python train.py --n_layer=10 --d_model=384 --experts_per_token=8 --balance_loss=0.000481 --balance_bias=true --init_std_router=0.0171 --vocab_size=12093 --norm_eps=1e-05 --optimizer="soap_variant" --lr=0.00559 --beta1=0.95 --batch_tokens=131072 --seq_len=512 --dataset="wikipedia_en"
Below are experts of layer 6 (counted from 0) of a mixture-of-experts language model. Rows are named router (the router's row for the expert) and show model dimensions 128-255. Each number is 128 + 24 x the weight over its row's rms, rounded and kept within 0 to 255. Numbers have three digits each.
After each expert's rows: "comes before" lists some tokens at least twice as common just after its tokens as in all text. This comes from a sample of Wikipedia text that the model never trained on. Tokens count by the router's weight.

# expert 49
router:132167149120115159108124131077145118109163099119136166146148095167109143136153122113124146133126127119159091097127130138115156142121120100150121118112104151125108111124144150127115178185133123156159095143096093147171124106111144117162162112097134120134117136112146109156164203120110124105189131140131143120145084092141132141124139089151112094132107157121137158138137183118092188134133
comes before: "the ", "a ", "his ", "be ", "he ", "it "

# expert 24
router:142143108116121126170103133128117100139122119101151143149120146177105190126121138168068115149161129115115114150124163120100139146122093127137134149106156124144140100130077153120096140165122093089166115091121119126127122106095087082128176100130139117117124110105096101117114157110161167070132087137105110153146106128097161134145121140120095118102123135125111085148160150086113099125168
comes before: "| ", "–", "0 ", "1 ", "0", "League "

# expert 25
router:141177087115098174142123131090157139157130134089169154143154143149103153117142124102121124156112146151083112124124145118115121112133131105104118134100157127133111169150086133141084144123129109086173113121161145142130157089135133126136116119117149145172131115125100116149135187096138121061147142124126120139137152107121138161129130109153136137129153182126108138151125188105131140151161
comes before: "was ", "(", "is ", "and ", "were ", "had "

# expert 46
router:122131088056135107165124106136136157121163121117182150123115134146100116135140136150122109160146117121136116138132140129121139127126160104091121145125172113179163133132115121119137185137170132134133150117130096122160097107160141108140180097145153144100168135120162128129158172116151116128160096100071127134123125112143189144161122140168062125126143154161137136122144138105116158088142
comes before: ", ", ". ", "\n", ".", "'", ": "

# expert 0
router:153136112147119142119106151072116135122166090100162141138137145169101139140116114106114082173131145125134124131137167137122148134107141155091160131101177115103115159142137112150061150114151116090145146125149139136149166116125090134132127125092162181143144108112095150137131168142120135100172147122131113152158131091133145121140104082162130139121163165095103111115082194142132146143162
comes before: "(", "| ", "and ", "in ", "of ", "|"

# expert 42
router:158149109097101113130142091116131118139139119105132114124077143099116136100163148131111107161119089123171158140130121143084112107109125129124141138137147077140138080126115111139118151112119128131176136135127119136099129116141150103134152097140141154114160131117103102115139165105124116118199089070122123125143128120122166145118115120138038096108124122116135126132101125110138165094157
comes before: ", ", ". ", "\n", ".", "'", ": "

# expert 1
router:145128070101125137135155118107099125121153140086145130145119120175097181096131091108099108133107126111133112100139131089111133106095142141124139136146160139171130128103103153149074165173126118115139132145124107122144140105116122089150133078141127127124141151110088108158124205140131128090171078111133124180173111138123146130135133102140080161097104152134131100158154168135131131110154
comes before: "- ", " ", "0 ", "The ", "1", "1 "

# expert 27
router:171189114147147159115117101103124140165126104118141130163140180165125144139151143113095115148124134140101125130098172129102133140123163103093145132113196104135128146131107112121099151137128129086166142132181149153128145107130134138141140123085127130149120119127087115124132148107144136107140123120135122124149124084090145178166130106166153112124160178118119127129133204123116121133162
comes before: "| ", "(", "and ", "was ", "|", "in "

# expert 36
router:161142140040120117120110159101130084120173111098126130119099145177163136101093099134132099158094126150114140072126138112151131111108095084125134118092195098141130172143118127123086157125121137123139133140100110118130105129108084054171122100131156131139165148126133113177108192160122105118151061108140145166122123093139128133131129107124077131116133126121153140138080167153142102091137
comes before: "0", "2", "1", "3", "4", "6"

# expert 3
router:122122076138164144128147132122122179148138114124110150138117127155092141120133124162138121184134141131134142113118115140147124106128179132136119162148144113148144129137120146134143159127138173125111130127106120152155121108139118145174162132121118098119157089054126113127141189116129098067157137119098178129139141105130115152107113084177084095135156131145098168118173155147130126107173
comes before: "the ", "a ", "his ", "201", "United ", "its "

# expert 11
router:117118115119106167186116117130141166137180138108158152161095149186159208095086132107113111130065118126108085101136170136110121122159151113111174134122156117158107130167116139110104158127131111105130165154161123158119110129113116103169136133100149102118134127105128116163105130159132134078175098108087058132161114104126111142137140125149103101132083163122139116148125155101099124104136
comes before: "| ", "of ", "in ", "to ", "|", "for "

# expert 32
router:114131107106148112123127129098174114151159140106146140111132096165115147098150105088074112129110149134145132122126117150116098165149142098129157142102107113138093107139118118134139173143150144141161107164095105167115133130145116118150149134116129115144105136122138105153133170095098144117150107107053125161172095114070116146130134090159113079104101180137145121131139146129077112116159
comes before: "the ", "a ", "to ", "his ", "that ", "an "

# expert 13
router:126111110081124165116123138083110117119141125127147105140087095160123174110140104111098105132089144160115125129074170098104134120148123152130141141174195141159113135136102147110107183093137156125145172143133144084112160132128123121140113099077161128092158134102105100155093180118135101130167133099119135174141127113116157130164115089112115156160124144128131091102144177124140133121144
comes before: "- ", "\n", "\n\n", "The ", "==", "In "

# expert 31
router:145150155081133150132101142111142114094133128126156153144102120146141196090119090094111103121105122123135149121139150122149112128135120128127124153117152117139091137131092132083122155154139142101130119098129102058125131118174095131157139127087117110133101108151111097148105142082108137134122073099139143150120103132140112156174163078128081101142138146133119122128078164109114124056157
comes before: "\n", "\n\n", "s ", ". ", ") ", ")"

# expert 22
router:112131091125140120101122127115146142140146108107160113179134128162127123100122136105105087152093117154142105112120128160134099133135126135151151158120174115137129129158102112139118163116176113101141152150147104070138121123137109109140143119127128139089130134107107122144118181130101109103165116094139141157148096129118113138129110100164114163074113149149122099106131120079107147059165
comes before: "to ", "the ", "in ", "201", "200", "with "

# expert 2
router:113166110086110164086116138115132135110156113102186126152137154124150153099122106102092115133131144136122105113104145135127126139134128110112150118160127139163112172141108134131086159156124119111139111148157112133107161135132113115179105111105141126151171119143116119168147156096120118100174154095134123144148107083107120174149097111144126133145119153126101128133109227111096163154144
comes before: "The ", "was ", "and ", "is ", "In ", "of "

# expert 34
router:095128125105087131164116131138118114162148090115131122089108137185142166132132082117113112128104146127115131096145123102114146129127109072096128145110170114151156126146126112120141163155140127134127161142119089111123128130126148108122168138091114108089126098081127131167128127134130098104135083117135140158156129151119171174140133122157070120159137147125098160152176132126118165125146
comes before: ".", "–", ", ", ",", "-", "; "

# expert 44
router:133193107069126127163103115124109113114128125112138166117134153156096165152141096120123098151131116126152102112148123131120120121168136115100122122110180102121130146110119096097132137125117134124129161103115076090117111129150125076139148120126151088116154140080101074135125156145148126116143080115083116151122108112151161146179139141167078128121080156133096146171125148139123154103146
comes before: ", ", ". ", ": ", "\n", ".", ") "

# expert 12
router:092139125074105148161107147142140098087158123093125122097095154169120138155165137132110108146107134106151144122126106126081159149109144129104144110119133093160135104159089152098147151133202105138121160148115102124131125137124116079115140133150131164137143113123088138161155122155124135109151072112109119141129090116116144148166093108165057149082145108089133165144121114137132128116176
comes before: ".", ", ", "-", ",", ". ", "–"

# expert 19
router:130134125125090113186098121141163142145147106096122130129126165172143145112111129123106129144117100111129119149103169086070128135148153121115152131095165079158141108123082143127099120142111132057151115123121141129161105101093116074133197101088146111149139117107128091108110136110165127091140111127119108174128111120096122138139130132108103073083132133116101106154143134053106106114154
comes before: "| ", "|", "/ ", "0 ", "; ", "–"

# expert 56
router:115145124129089149135114107132167132154159110119137136147138127153145131107113117143116113139105168168162138138133146100112171124115120121141116154121145104170126100153124170143130124162173115102133126139112078146130110112131127118127161048142146103163122123137089099123124171111086100128187128146100148107147135117111146112153152091145087131138128142127107131147130165138111121149100
comes before: "| ", "years ", "m", "C ", "years", "T "

# expert 5
router:122118151099125167124118134141147115162153137099157146078165114145135165125135114135104139146098137132143132095130129083134150071127157115140121142114120124136123152104110110149130138135138127108118135139122098127165156136151122099151178123130175138113108123092115096170098134088130133135141117089137159164163130153119133174131140119144070108135155160112096119182135167083123132085127
comes before: "s ", ".", "–", "; ", ",", " "

# expert 41
router:141159112128098144083131123110122121133161086101144144131132105151115172111122161117101138131115126145150148115093109121135124163118118119117146172089154103136099118130081132120121175128170115116161112150155101132129119085129099132114145123083115117118087117141102126153151179120101130098169114119082129113165120106087121126126149105162127103110123163148130105122130160092076156111143
comes before: "to ", "in ", "the ", "and ", "a ", "by "

# expert 23
router:127164139063115128161111128127114119104149123117157154099117127183090163159128115102103097139104129137133119085139110139170126084142109122119134139100176091130157150127105111112131141146129118071141154111109091130102114129109114110135143105142142110128160088107113107154147139122152177114142083126074149118125133129150170151128144147154094128132113152137106152162131132120133131116171
comes before: ", ", ". ", "\n", ".", ": ", "\n\n"

# expert 39
router:149126122135110140158116091119147160154147105125160125132111186193105143134102153099109118136112136151078136099092209123094116130160160110103146136095203082147117120134111097108107171124125147074136110133143148143141110082109119148117146095089142096124127128105064099128142139106169131107124141100122107174142144098088138166145119106152131089130134160131105115140114161134131130111137
comes before: "| ", "|", "(", "/ ", "– ", "Championships "

# expert 58
router:125135110130130093131132109125122110116132137074130160126129101188135142095132123118123101148140150148124123140112115162161086143160122127154131125122160093148147123164114118115159148149157097120139140149133112131122114119163127118134162094085106124119129125123113113126129158142101127138140101124113110184171097103103127100181130084192101144101112182117122083103149111099127119095195
comes before: "the ", "a ", "to ", "in ", "by ", "as "

# expert 53
router:143123092135144136145129137150130132149145081133164107115082151193106169109094105133092135125095112112131164100145160126112106113101145100123125147128138102162145091110119143121078161169135120113176090145133104123157083095103125090173164102114148099114156129117095077154141141115109112096144125129138125200145148113127122133151119094130090124121108131126107125121121163105114131117151
comes before: "| ", " ", "0 ", "1 ", "2 ", "6"

# expert 37
router:124152111085154123143131139117157117120159114065135105110136119168132137121086116122127086158087132142114107117140142102109144146149113098136138132079167114157134135159078142161062139119136141074142132143106141114155088092095114136141163105125138107119141155132090105147121153117134114103132119078130171204134103126101112148132148089133107117108113135126120089117121109124118102100144
comes before: "| ", "|", "0 ", "1 ", "2 ", "6 "

# expert 50
router:124116099125120112122102108085161095133180090124148134131111137210094155109151125091111140151089146161167113120134143125136131133119121143109149149142189090092119144171105113139079154161149111128157134090163120089184143112134074126160125126120122148132115112095116116146129140125108128104165132077131114131148152079100111141152109098137136112124118137098094125169061148177145128119129
comes before: "of ", "and ", "in ", "(", "for ", "to "

# expert 16
router:098141107120153153093132088081144158160161126136116136181110106190137132149121094144108147132146167129165098105088136163120087130123124082173132132108153152137095111142130104120124181126130128130166153133127107123163129122091107136165141138129123127112156131099133113150118187097152115095163124128110150130139125086146151131150090110168086141099122126102122127136135150134127141131145
comes before: "the ", "201", "200", "202", "199", "198"

# expert 7
router:104131098068128121147111123088126131173129086106108097074118138151130152141151079119071145155112129138133092122099140141107125132107138106132120160084174120125106162160113133138100099117113166069176123125152078135139131132140096111138153111108130140113115130119099102115111160116148113110145098071125110195120087095106117157153135106116090125141106143109095106104132154120113102098138
comes before: "| ", "|", "ed ", "ing ", "ation ", "es "